Below are experts of layer 4 (counted from 0) of a mixture-of-experts language model. Rows are named router (the router's row for the expert), up (a neuron's input weights, with its number), down (a neuron's output weights, with its number) and show model dimensions 160-191. Each number is 500 + 50 x the weight over its row's rms, rounded and kept within 0 to 999. Numbers have three digits each.
After each expert's rows: a language model's description of what the expert responds to; "gets" lists some tokens that make up at least twice as much of what it gets as of all text. This comes from a sample of Wikipedia text that the model never trained on. Tokens count by the router's weight.

# expert 18
router:483427526463466499481533467628465461446492525519537524498461544556446575578576606497512490430488
up0:518578565541478515503467475548491477473418550423460466442474491483444437394440423411470506545459
down0:506407469539555481512552471570557523484446564480512519504481458502574567535514501515549469613483
up1:554582481471517470498486463468560507499458526460476469481556611457492500509493504439580498495476
down1:531513516560424550526380477485542534433565413508457447543548495548513535422442450550470447506484
up2:441590445519467547493489551496559554513512490480479538450467532531521504474485551558475639434558
down2:458546522540631460552519463482523532495455485476503456487440572533599469498596587412492528576580
up3:507550497490471534559417378598535520403437503503439401369515533509466495477488449511455579504489
down3:493490544450491518503515501496432637601460486465545409489444506497560468495466429448526510531489
up4:514570499549527541525413493384496477584527558416464552418558515482567481440383424508515474416469
down4:496338545584468437432480490533535426487504389536451494460485499507500496482544555475495520518500
up5:516502440497517426583411474499518504510482467447455476401504513501447486475521522516508560564483
down5:473536533477485550569545502531460485445481532598504515508486549592565602519547382450490471489460
up6:532529458522489553545491418527591506504417484501434505437519478513454439511496515461477498563521
down6:467494498569511494529561446486552413373457484516447529537422465455592499572557525538390534490558
What it handles: Table cell pipes starting or separating rows, colons, dashes and arrows in lists, and words like chronology, include, by.
gets: " |", "|", ":", " –", " -", "-"

# expert 9
router:505519563494454486511462523471547503404425538545528393440579589539489528608543526519482505451443
up0:445543515455570556608487448529474502447411500402392500496496479524467520491479443366507478543459
down0:493475575442526492515537523586548537432522491582502453563542554512505484567579440508451502447600
up1:560595476561527531432450472507479478504521557478466463418500480412494444475513482518491570530595
down1:482480513445475616500456551495522461463472492506564504543511428518507479410471495518514415545534
up2:459484428475522533472506481599438547427469527506483509483469509535422408459376466423506505481470
down2:540503466545519552408491496498501537498473510585439513487529571514532604481428472496513563498552
up3:525552552523501470492487563537538471620555478500381461455489470424391496545390510506548534516484
down3:426414411582519492458522463482627505525452410530512466490442608449471500456563536495507564522549
up4:455536562513519486536426476467617528435530492471444455444447570506517478605550559518570483511613
down4:482450365473461458564486488436530434494508544449541596497545517505437424460517551566471423570506
up5:492512439463478494461477352572511584457518492459368429466499507445483495505483452440534511506544
down5:487477422465535506413546530528491458494588462452583594480496498501459497473474519549534450506411
up6:511469490600603469402412526616451483472555485588524341497551492497465468477542534552483533453498
down6:489519471522653585532587529537417593563434517475405601550502537508520519437517480426428521668445
What it handles: Prepositions, auxiliaries and relative words after a noun or clause in expository prose, such as by, of, have, which, where.
gets: " by", " for", " with", " of", " to", " has"

# expert 55
router:465486516585557486487468618490549475473467507525568515556470439505479574577525551411465434450448
up0:477569453507517554436511506511595511508406447555466454422465547538527506526428462582538469539515
down0:512513484502584608445537440502526514530515496576569495466491521474532466608531467539541490624396
up1:474468499499512562542483513579511516444504568484499488522436457502518577455503514388506536536517
down1:529480455518496468463514576506475515554486467456626578551473488563526431458487529534475553554409
up2:472575584552518443527540493495511465454475471504527412512509532478506508540539431502522410489510
down2:450432549551527509439468515476500392445504472449629459477502440513468585488509423481500490484558
up3:528532536490464553550504469545487605502505522516460445387580486476499434507443472474530515492564
down3:522519507479510469476429547545534565518529531484471585493520465517663546369471487500529500507522
up4:531478506468487566550469591572561632441436522527527503459545479515513524548486526464508532461439
down4:488551460524407429541522544466506457466499501492553612521506460486566511496472563580450526470413
up5:471490550495467468452476537565610449400521576572489542419584481449462509586504499459437501504509
down5:530445449448609466504549492447511519481396497455475520380493491556535369526475572523502470513460
up6:533490512459431532566472432591498644516471488448467472442516526528482382521455524509508610495401
down6:619522475518504466403408586461521461512426529555549487447394443531535519459612496525518453601563
What it handles: Colons and punctuation after infobox labels or publisher cities, plus title words such as Festival, Museum, Railway, as in Species:, London:.
gets: ":", ".", " \"", " =", " (", ";"

# expert 31
router:493440607425476489475503493503437527540425459536503567504581557487475510534564549506552435472459
up0:501512471486484536450433444528418498549505480344473480488534469486501502545528456593416544540487
down0:505473491540530497429464526409523522499480493495487473492623518512541474452463474563468490409525
up1:547598482499400543457508482526508451482563547410415464454476521464460557547480502491451533474515
down1:387496429577475512453421500559520476462462551427631496463492395519427498511584593468565543431523
up2:450500517490506467508453495507552563420422500484499417501452414583479504577520491463538517498510
down2:528501540550513465482577539526569553496512437481535574470445459630543589554498580526541462543503
up3:436525504524541441544410559522501515574506532473484551452582408498548400471445535485473555407539
down3:356492591524477424481476488588548586488533552551467479529465478435542500460544539476595556478490
up4:510629563470426522504519531490586473491402516539386600530472445477547505572403524345588506544631
down4:487467469620438540545463518527533470491561480520581438495528477518504479489501459484494526499590
up5:424465382524459563522509491513510592463518541482493483529490440556465453483331542538504537448519
down5:460460412460455497502520470514428541448476472564395466649542455502434546542502524487450436451558
up6:462512500516551469493432486451458540504421498475502502457454504497448491529516458498527502513446
down6:439518457507430421480448492503505501459525525488532568417491533452503522526410546453512453486399
What it handles: Content verbs, participles and prepositions heading phrases inside running prose, such as including, named, created, made, of, with.
gets: " of", "ing", " with", "ed", " to", " for"

# expert 34
router:498550431493419547604502413434580440470515513465451528547587455553506510525461542525525478519456
up0:567587524363438510495542469483476522586481439488496515420539503484509503475528546537523467497453
down0:526523437548463441500452565417638476527466500527471484500453539422485523483498404557469514593576
up1:530614541451492530451520492585520566521458549495425448375455543480489494594445495505516510456475
down1:586478515444504477599506501460425527561463459478460515501593595485481559463472506453480538525467
up2:497586545426538481465550570488480523554486482443504463480494400393472429513431578509519463452504
down2:564420357466592489470502450449565600568509423545472558458472527523516552446537399518468487450494
up3:612470501504513520450432485575496479479580539545520460488466504445412563474467483553473452463544
down3:491540470465516444622544566523551454589481473497541484490522494584584445465488499423473522476513
up4:640526555488543514440461472518570525523497427513484538441443555395461522431503471531467488506528
down4:420508565603459497444553486462585482507493470485355465526434510354629519495486442427452479586575
up5:599557604516513561490534505594414514489487497503456378391486474501511482547498428404556522522561
down5:449483497529493442489456566574625500485452517458455483519467517402490455484462498532457571493469
up6:540531483512431496529472557617509684476421574513487388425326541558498469512467418467544561395506
down6:427516535533416549498526544510468512487543502496589487530486469460476403481453475518536496473536
What it handles: Articles, possessive pronouns and quantifiers that begin a noun phrase, such as the, a, his, their, its, one, and especially each.
gets: " the", " a", " The", " his", "The", " an"

# expert 20
router:484464479537417492416519526455469435425501371370558452516425429457484433532552493463552475513513
up0:592524514397478511510527490547517500508485436483526442493485537559428446566500444461417499555580
down0:547548448448546528564483544512505485468435519505471507497487526488525507485442544393535557396493
up1:443616532498474495506512398495524514448485536446518451384481511515575570558444563544508476515504
down1:488538429468557517473439562504474401587450477463572551487403488444484540520525463539597587508555
up2:491509603431416483503493401501497560510423466370539466510571494488585501485585520505443511538442
down2:550431478487507489578520493469426473423495507446474473434588516592535462469506538486544427503471
up3:525561505452443610530490435523509547458451538507471499450542486469506478521533493462481476419471
down3:386582490605465579546515356522483525484517624543468501522511454488535470590456494472377481445536
up4:503533494570434539496414576554435535483544500510509419427516529541435460508477540568440504494507
down4:526469536528536559455520555654486473530480527591475499562447506519392546469431525472505448510504
up5:584531571475427585510516330526461488467486442477524524499507457419600465565483431489535478496524
down5:491413549484424495483553605489482537512456426454594526550512502521494507498478488570468504387536
up6:448529532479460427492470495513536495461456490496495447453482530481616528432503507468520496465395
down6:529513554539554456472373549554540444438537406509475512577509466566554484608534457608532489455489
What it handles: Plural suffix s/es/ers at word end, such as rats, Arabs, waves, plus plural people nouns like people, members, women, they.
gets: "s", "es", "ers", " people", " they", "is"

# expert 25
router:477506476533467576505421495482452532453470550428558494528584535491501467537557485440387484457456
up0:541468478449528588384581549536527494463495497474542472438485468558563526451441420532586518487489
down0:459580488444514497564535581487491506491539574483510573422571498432431436517502459531483510625555
up1:474547459499522446591487440559473649530482540441524436460529492575509438569476505514479433554482
down1:481468490514523439500509549479480430530508460525563429572471457500468504615568533513461426510499
up2:536543520538493544524421457578498501459436473519587490472483457513553518570382479485539451479484
down2:441537535535478498532518529478534486535547486405534467493442522569433540557347544569496433483502
up3:546575541428488549506522414528517567503484524430523488446485507484483499517423516569502492459537
down3:469423477423552382410555426610482429522578533493464623530503418425544466611567508489509475507481
up4:443584484514487426487408418521483551653474462448503533509510474394476471537563511519457531553582
down4:459497493528485402491445552487482393610398526443561567562550379474499513390617511506465525521555
up5:552594527434506533563480532524492596603473507461528487454456486488396418523471514487588603513428
down5:503389447533497545511523518460507417613645385518517483482441487553533476526540592500533441534552
up6:471574512425483540516525435590538579462468487521449464486452563550520491555528503510532530502525
down6:575470518549537531414474572474474445491563482513483507515527432424499396541451428575436472556419
What it handles: And, ampersands, commas, dashes and or linking lists of people or titles in credits and lineups, such as Zabel & Zwerling, Eddie and.
gets: " and", ",", " to", " of", " &", " or"

# expert 45
router:486462476489434602486427567523555447553470444382442520522489527566615485507402477396457611442466
up0:495547517574440563543544516592454519437526558530369511506436540498432464560488489477520535576485
down0:500519513483536515478485459512466459598401429487427478525431436459498510498410540422541570589603
up1:384484510444531502434459488461497522575494494558441516497461558621539527493505468609627528489511
down1:538492486550491482421539547405484534477497543528525462484482570446483475510460473459440498492528
up2:561485511377434576492436477474518500596547497452558491433539530506474556567480498512574460534466
down2:533512467503547530416515505401543446601519619525524459451558548496546580574531508541479493531497
up3:565512479529566511529438424493517545513591546496543436529484538472501408521463467513518497429518
down3:422445605475509496459439569516522549541482504514491518533566489493525499539545475465537455531472
up4:521547571410515432544500498545480528529496462456446451476452520548494468506462518528497552589424
down4:451491462444427536630632510481491610597544506569524460438497528528529518468562523558511454518529
up5:528543465527538480568560440551611511524464524480491448458423528471461473474452515531415455522571
down5:467538480489444489471514514488562462524559530544568463469466509484366444442533472594573516509426
up6:527545497552409570480537487537546582491353549425490470466472602444497508595492558472502457472573
down6:480445573478536532415382577493524485544486487488614453555457504466428591553467451451426488547564
What it handles: Head nouns and adjectives right after the, his or their, such as his own, the same, the latter, his role.
gets: "\n", " first", " own", " same", " end", " two"

# expert 22
router:587576447562474478604525538456493478565449527495619557505528432551510390564361428502535436530588
up0:500483428476467527476419484500535534591564427445498473531484479447556422527564539505478488504519
down0:516587473514494499540458571493500495606551446473532507494536576480402524549493427525446499476525
up1:536475531418466582474452443461563518451534558466540516442551528579500497579517486494443583492449
down1:404481608488559461489417467466508492581487541484560472501501476469522497530499489451483515521567
up2:511561536537420562561534416457394572473445574500507474528372449577496516477426482570510564439524
down2:572424560501470519535564470500449532486533541449504544618441507449534560506494496480413447496508
up3:566538510490489487452403478485514511526528503493526541520456463503502564457392452463528527507400
down3:557498460439445490517369603445575536550497581399550449476452463490577498508503561402512493539474
up4:555481511477515532562459475499541566539561430437507511530537498561542554392514488541573491482540
down4:386509474524406501531435484429555477592484538533493399400487493432522515461459464547513430491473
up5:479511585406515555515513440562492575478445459433368356473446535464481516499518510474462512467490
down5:388514533503474435440498500512531584495493569431508521428531539566503490469498499484441579565530
up6:583511495475584457470504443469499546502499502474526458443498495530459450450407517403451404524436
down6:502502492498562429561481479514493465465498498555568508495526398563427483441497486467554576576488
What it handles: Heading and infobox field words after ==, - or |, such as Music video, Born, Personal information, Binomial name, Coordinates, Votes.
gets: "s", " —", " life", " Born", " career", " information"

# expert 10
router:537449498449455593454573532514403620516487547503572534552547532547554560489559586505529440538486
up0:476536491443489520566479387520596632547492426474437511456488435501586472532513499517541476577472
down0:620522414548564406421528497442438435612469513438422577454575564511528486475480513455483567547391
up1:466596547488540498508453429553494487511467522471429418436509481464486481436443425492518580460501
down1:524457408580448483542529481550471516490417372479457529573470477505480514535487532506456492562495
up2:530560447539439537489497517493558599517454427427499505478489480523465478518465503510460580492444
down2:504525487526528477521515562464489530476482548560415396502485515531484545492487483447480568467517
up3:396506542605483502557426412518523451508536530599429493540531533512533572484497499447495479531398
down3:544538475468440596468524495471485527521478426456437582395414523517475412463581476539522497487527
up4:658535621559444578621512535616464452517545509438500507507523529487482402537508454573499473530488
down4:416427481506430465491477516563473543583549488414480464565467323461614479511528520488545395532518
up5:531671506479540560468467405516598461506482392455438348366447492424510491503521473524507546554410
down5:540459471482520499464498452503441551482500440550474435510563452443490426488515531464455558581561
up6:508515545435444523533443514518568505468451471391420427415540498472550514497419510521568603570490
down6:574502428475539536547600463508498575532494597439494481477507440429593492528487574504555531485466
What it handles: Month names in birth dates and time prepositions such as in, In, until, since, after, during, often followed by a year.
gets: " in", " In", ",", "In", " from", ":"

# expert 19
router:483426474533435548495425518511525489570482554438511491557525532553604567450467522517467602498484
up0:500598528463550518512613537506544565397410549508552525464499504592527510620422474490513446510496
down0:496520565569502558564523497428527602497445492514524505373426493587515397522546500515589457564455
up1:476597469462498550491557557502531491500367495559483536465525515607497440544475418516517509558432
down1:402487455523501464524401546490570439515470544501476480472496470450522533477561449528452491428490
up2:542480489517484533455439474546449592518458521523558357492440509581552480455436477486542497418497
down2:589507506559485519522521554485509522385528595512521413488556488357422421397542425563461500436460
up3:504598543540561531569495393536466553447483529526431462487494452428487512579507459540467510573597
down3:530436454604495482479520482406408455460537444436518539457468403472532563503463490443465468508590
up4:496564521514424488551527452542507504409444506511464482500532593523524508597498488530493412621490
down4:576472447499472579427499590461524445480530561475499505553597415518620515566408467446362514489516
up5:473569489475446520558585454484557546499461514512601497447567548553510515459509471516444465570379
down5:474581539457448595505504544500562478530416477516456477398523425445448537493520472522497468440510
up6:489455468537403465539455546512492533498497455450472509510541449499462522491360511466489530385517
down6:399495522522600435532558435437529499521488538517550443463478496552484416447470452622551526449572
What it handles: Determiner-like adjectives and ordinals after the, a or his, such as same, most, several, first, second, new.
gets: " the", " first", " of", " other", " most", " two"

# expert 35
router:457620395459537510515444408538482464474523488438542518472486449520516520509347366614500465500399
up0:394540536455558598604570467617424569409433523427581491499464509524442470540516520435495508550495
down0:483453397447451443503528486413515507404556539535569495469409527441461531477516545537479521502442
up1:516633460536535503533528481538519513526482558487475471525527521509430451510440554487483537414492
down1:426513414427449476507550516505567405447586454549507507530552465437471514555482484511538457530514
up2:475466566508479587586541464576469587450457492514434439373479524538383531480562573431464563494542
down2:614598539479458491668462544459477450595527495448479432582431558505505500518444569489477522492500
up3:467447450493538412547517472496403568532544542455504461516403506542559440568502492471446547448486
down3:558396549509454384464428538480573484546542500447605522557520551498305436458574485538454458501445
up4:502487620396428521499495489522554553543473590502451473498497600478485476478557506480584538463536
down4:534479610505525422543527519484515444527480494440496478445450523493492457508482482502505575524521
up5:427378560447428492525366468572504485397459501504468467479595432496450523522448482482619544409507
down5:481433545388443513439424471473494432484530521452594486518452476481508564569513487492535452568493
up6:505551493492552435457466547498519562508547511445445513464476526417468470480486499449460492412539
down6:533506593545567579572571595567507471546442510545487483489418483435448517431489563542488470577586
What it handles: Line-initial dashes, line breaks and infobox field names, such as - Years active, Full name, Genre, Turnout, ===2020 season.
gets: "-", "|", "\n", " \"", "==", " 1"

# expert 48
router:481573508576548397570448481412457521510442486562404401446428586534390471503445415422420527525495
up0:469546507458440505443542503546519515477481486438404431499405508588530490572521402514502500420539
down0:515463639421492441483454502492442446578493493464544582522445469465480546498472447524377609492577
up1:523480441484488458478481407532576553549495510499430421443499540558485450486453468550488518513571
down1:523569522441434515530495526579477456471481487476479468401475474490499419510530575497578390559493
up2:560499464541537467558453569519581510490496530471521478375498534560535490488462524517522529580454
down2:494440484514534439485451451515551481415459505457582517520573488524521588546556534522489490551477
up3:470515466491638530440409487429536519484554413523497522436489495498549480531480393477510558483479
down3:514591522505480476466523569583472480565422481391436555452488446527499522552492516590412435504488
up4:492461550492535470532476468515487516557463550506520526460476366463585487615454432488592486445479
down4:494399556522441479536447451454478456524610517508526554545538547570453468310519498438540487533497
up5:524495511448496533563456494586485559438481494486511494435516474540504509613467506491594465491418
down5:527496527517493484470493518517501512433492498593546515548515549534483551449567443467530511493555
up6:547643542482464467534495488532518519587500534570518498527497510470520477468475523552458443525530
down6:458520562511507502497519527363499495438516524495563558516446477527390508541541499491497508417545
What it handles: And, or, &, commas and semicolons joining items, especially in census demographic sentences listing percentages and household figures.
gets: " and", ",", " |", ";", " or", " with"

# expert 14
router:466524594576484517469481582490595446426506509546553512515481458527536602612453474424462580472474
up0:467503583572560470436450471517316499427521515481494483460502527502532543490508502521474576503564
down0:487389454552510556561410442476493437579471525463522499416555423488535528422476542484568448488540
up1:599533431505451495554577502484481550438479525497521485494643545575472414395520497573503499467454
down1:510493543448467562514528445457586346481514509538576548537466462502483532457474544532473534503478
up2:575452506526559422468532523523507515540486542503446478503527599484554432560477415483451553464414
down2:552504539614474478436523467541493485427530526479528470475505443447442426557589462456464530479452
up3:484544514522509536561462505518478504502516501420465515474414529534500546523408501509456502530562
down3:444488560509486458520480521583449598424559477418425453590518499513546458442469502483604513527480
up4:489547553479503471540548446477422491504456544438486563406556502494545522590456468537475522464487
down4:527562526512498503550475477471476429474575503430515560402477497479501469505427467534514467576567
up5:486504488464527586558504591536443533479564470400567498527490563530549466588469505528419440526518
down5:509494519539457487558507521574452487463468479450564470497488477501471435528495509405424482466456
up6:491542511399453504579462460584493586486491526580471417460576582517498426499501511498527509489527
down6:559552468468462493536457493502506486431490428512458515449452507512607510533530510430503554493538
What it handles: Subject pronouns and relative words starting a clause, usually before a verb, such as he, it, who, they; also some subject nouns after "The".
gets: " he", " it", " He", " It", " which", " who"

# expert 28
router:451415497499465469515471441522531590495566483419432492523507604518583539488581528488555518504477
up0:479479510451563583500547466470443561522454541456584528513571474510454414518477385518523454445493
down0:500575437539504492476473534449512537429435503498548527562568507554531541459437451552473552525513
up1:446477442525469578565505458552520566489474517567471530522452477564478528572447391521464465492553
down1:529464557488502496441466496554408516485502539493536452459520544574482510542498600568473476479412
up2:605439492573608517534499504499508514471491504523433485486372486532487486532483411402501452537581
down2:457412456482510475546462468483552520511556492575471493516572612444533451525470438440513484432489
up3:539460484506493525556464484563506471501363452531495426444502412557474485615483535496438479500531
down3:388491505544480516458591481483556491565474496549522436528429466496542510490544496371487515490540
up4:465482502435556493399389488518524542490424544492588520480450519462566506455525511491491528451446
down4:536482523508520489450445512512500482512513466457447472570475515505525524393497574519560518482512
up5:511547532539445514513544526492604576504467560521536460519503428404473446468446447429565510431542
down5:463485474558500484441521410581528554566570574490510477445433508473487469474494506549450538680521
up6:533511538610513487566485577471469460499388488534558433522538451493527429522438515436470619506467
down6:491536435407508450456387473492512478497484531508405607509497548481492510464533450450452474501493
What it handles: Prepositions in running prose that introduce a noun phrase, such as of, in, on, at, for, between, during, under.
gets: " of", " in", " on", " at", " to", " for"

# expert 49
router:594579439491499493462587566465426569495380490455467545575510434574465514574435503484443519494529
up0:541460491484458493501386479518558451472513489513519431446469511459528471484528506456506540460453
down0:492526512528500489411542438531628414522548512541494548496511486532427532479365387497446480517549
up1:518409549473569450453492416501514530446525469482508440411456541501469481502412411533546388547524
down1:453457554541457518558462478570488432481475476518447427494507505544508486489530416448537518463521
up2:510450495541542541594528420647448416497457471512589390467558546532458408418540525481487460498389
down2:507474573546521449493504523486514545479473571564488426510464505432426393488585502514410527412552
up3:566513440512513517534371513537573579461493510529501411401543529429501464463472557422564572475561
down3:467513482454483466435490521508513575563500429474547507514482419476573471486561473596419459470476
up4:528506542457425519508465356581526488502489546556444522419515490426502488549550511494489505432436
down4:515549460498493541456612617493422577382528528512520519547438514510502488562687464539537469556506
up5:477500455456465521536485455521591592474488533570512413340558502472464392567550468530597580469432
down5:433471486548505459498545564486477586444431571462462435458455473383608472469469529439356438528543
up6:535479579422560593471497526479526550455409432481491448499557575454511470485532546479515568433540
down6:584487529551418469511518589530502596508659479531535462522476540410484563458533547480498481453504
What it handles: Periods ending sentences, often after years or parentheses, and = or == heading markers, such as 2006., )., ===.
gets: ".", "-", "==", " \"", "===", "="

# expert 6
router:440676491465497386531489533449603460528521496503536472512582465500477494474376430567556454404505
up0:477579552428413471491499463477459474564536446556531409546528520490416518469441483524544430519481
down0:482450543468564441522510593472576463548513448539616483506483471513418466541417471547463461511526
up1:505512568496550483528465504486475496461542519550465567475397486468539506512450520482578483393474
down1:514481526565483561510436465513453501458548498562499507477493526468545506492472474509481454456382
up2:463547505491503543542509549506449497524487529528543410425490548529430482579465577570569458518459
down2:517528562515521480495349450564464477556477520569513533489490564522520490525466385438522497581459
up3:559545474559482517578456415497509559500516577423477479476495489496528527532445463527541477492479
down3:513436534508403546488518483457583453438624538570584452521516512471529417468498418564500571441515
up4:498524535516456481575486523543568562543450461550502498510488463433482529519464393485594500494572
down4:498471514537432452531594454545425513443460485514421537442548597641464475554508536442581434516492
up5:513542582455426491526477511508414505448454533520526429507547521468452483489481384470561500518498
down5:463475620519533545608524471605449554422482456466499496413513543465507589427409376470543532494489
up6:535576513444467525468534490473530539515446465472442433496487590513534319541443418493504485469509
down6:490494622504472505510473422533472582459454521508383458449516503480497500520559545503438503446481
What it handles: Field names in infobox lists and table cells, section headers and markdown table separators, such as Country, Genre, Born, Coordinates.
gets: " ", " 0", "==", "---|---|---|---|", " Country", " 4"

# expert 39
router:475604506480527486488510511473516471595532519551508510421510546510537387524533577567450559521493
up0:440602501466552555489459484456475544546518502468576478504550478564465509530511542540421475450398
down0:441551523550491455403501393465577532549473483495480536493545554431459476404478481467494496452514
up1:562535463502446506502413470588508622474459509426457483455550499498481455520563498457552540477557
down1:577573540484569553527461520443445476436472517458540459459488550605439444501507495516481459475454
up2:547431437447502558618521559534482549451443537489518467470475476564455481567463471568573550535571
down2:578549555499558545488456478481483508487540530431485411490469592507481485432464552516512551422449
up3:509543436479475517539462477476415514479524530565457531487509497484470495525512449462600486491361
down3:588468428520543455447538543529437487551481475518455532547435552518487583593442515412537481531512
up4:534437563482467505504395456526510458499464448403431471497555472531430492540542491611500544520351
down4:533560525504487513485472522432484473466461520440496524535480428526517574544531599487515554544494
up5:503595571554471474590503520567482542475545587473505434505546532543435493548480516491531422518516
down5:595445660521536473487454451421525507475478554455518531478452526443502447655553518492477461482563
up6:559439556509446578517453486604525498469546545453447469462447543491433515499525480505529535535546
down6:471506482506578548518573526501503498502526526503491456517490559537475436497534432493587450542493
What it handles: Table cell separators in charts, election and sports tables, plus sentence-final periods, closing brackets, section-heading markers and However.
gets: " |", ".", ")", " and", "==", " =="

# expert 4
router:468583612428494417537448537469570517462581509487480521396429550510535521453409505528533473442562
up0:543549572553511515572436489504371495433489530454528485484514469508450514506444499455476471566509
down0:459496558436452554471465528513541547469474536559581456535510495497523573546585387512524529553528
up1:530573581483469482536464521605468568463516587493434481495414518468484464512433506506526563525520
down1:455462442402493532530496486481588457573505466511535555535502411464602397565512493466486589533563
up2:525490507514465602460472479642578604551486454415458503483618486528470474454374582453440546462489
down2:516570534562470518504527527485525463580536477493423481541472471523484550493488488541400450546452
up3:511456444472472546496499471556530600520438478468482430489495474528449445535479531507509479392444
down3:461507495353495444503541476487455490460490478536541521411497541521497484476464571486471519435511
up4:558385479489531512618424506523505536542488470525503513516521470439476574544517460478566590373509
down4:332554531464499462510557559529459498539542398485488479432393484473527512561576433517547555538541
up5:500509380595446566607464448478564554519520424429469485445431541512523510416553412443476547484422
down5:517453450628464505490479452476500461436512490490501496554414534517521529455527573478448548501534
up6:475578520433483544487486480458519452515398553508540565426509454436471418453497495422589462530500
down6:544525570375521554460484490499525513462517487563487488554521553437547429484554500460507565486445
What it handles: Pipe separators inside numeric Wikipedia tables such as election results, census and sports statistics, plus semicolon-joined numbers like 0; 1; 13;.
gets: " |", ";", "---|---|---|---|", " 0;", " /", "The"

# expert 41
router:451566509515498484485541536481608461446500484566478506454467487456449516500439506468499483539548
up0:528573559450534567476422511439530516519502520423496569488458530444466504528437594454561485534499
down0:483547445490557600549552429499521612593557456496529522497490507485455458493551474540562488550471
up1:505475582479527460547466510495511501537519490558409518461466551495522519407459424454461461411380
down1:569519481522678478514494519558526459527469521545564569447496444486499470489572528586535457549469
up2:573502548474492500493462528596449535515410467422443448479504517520421502476445522468492586450504
down2:507536462451468496549448521506486467496526516513471433585567497571506503458406449527468504553507
up3:471459566460506561567513449539499622517397504460490447471567536494508439544496528470460474500482
down3:486473516526517483437462585465410452452483348498525542475411525564504582514493402424460575563556
up4:488508450443507544528453445436489494382481422528536451458531477631560498501439467502528442435543
down4:419531472469496512456451468526566528422537517530500506413530516452471481493529402470537493463471
up5:546449575494486547501505460620449503454485496552410440520554520481502475495553433475520466547517
down5:373452447611538529433506524423473521516505477501530438539490473388539541487496557472546474485554
up6:456583532513517396529508475526475549490440516515432481474524515460467517520403480414519518561517
down6:489466608407478505409355473532658533524543442574596470465448501488428585491472567431524508413487
What it handles: Nouns and numbers filling table cells and ending phrases, such as votes, men, women, first place, Bronze, 0.
gets: " 0", "s", " it", " 2", " 4", " 6"

# expert 17
router:601567532427515464400525513511566465483472408590459431464431532498442500561497554414480515516531
up0:580485463458438561645485487640493668452474565487555504488541510518454425531526481455543487491471
down0:526438503452486427416495478537476537509465522485572506510545407523475434527670463535498549525446
up1:492521487507500615512498466589535588529475574417434517484520553529542457468425509629550559509542
down1:495489496446456487485490604432505480530482591527532481486489537491516507540408545468477556477529
up2:410435420497614559556469378544473582528507575508465462521569505553472485456487529398486564501466
down2:523465571383403425508499507414556510469478584467504429524428537537514455483477485538568428541590
up3:434547499492460572541555451557411645497417494402527532537468454506476449536459511468461554470489
down3:551467459542480470582484530532558478505475482501460537563416404482460523462514499549492509523564
up4:511513502570480499488562514534500537469503536454493400457440529450399561508507516572406409469474
down4:465470491495520513541549434483513469447447472491505505527536585528470523496566518553518507537536
up5:541484502515493574484512505527464509485462562449550478461556526506420516411469439448510418476489
down5:541506446448558461391505499483543435504609513536582545493508486472518458442390499540550464433513
up6:593497434425428625466566518463587501494539484453484494526496546520495499522549576518461575421473
down6:485478471547473480510511467524450569539554612507550496504521546494586471439489599495477606592492
What it handles: Pipe separators ending table cells and opening parentheses, mostly in tables and formulas, such as | after dates, (#8, f(.
gets: " |", " (", " was", " were", " is", ";"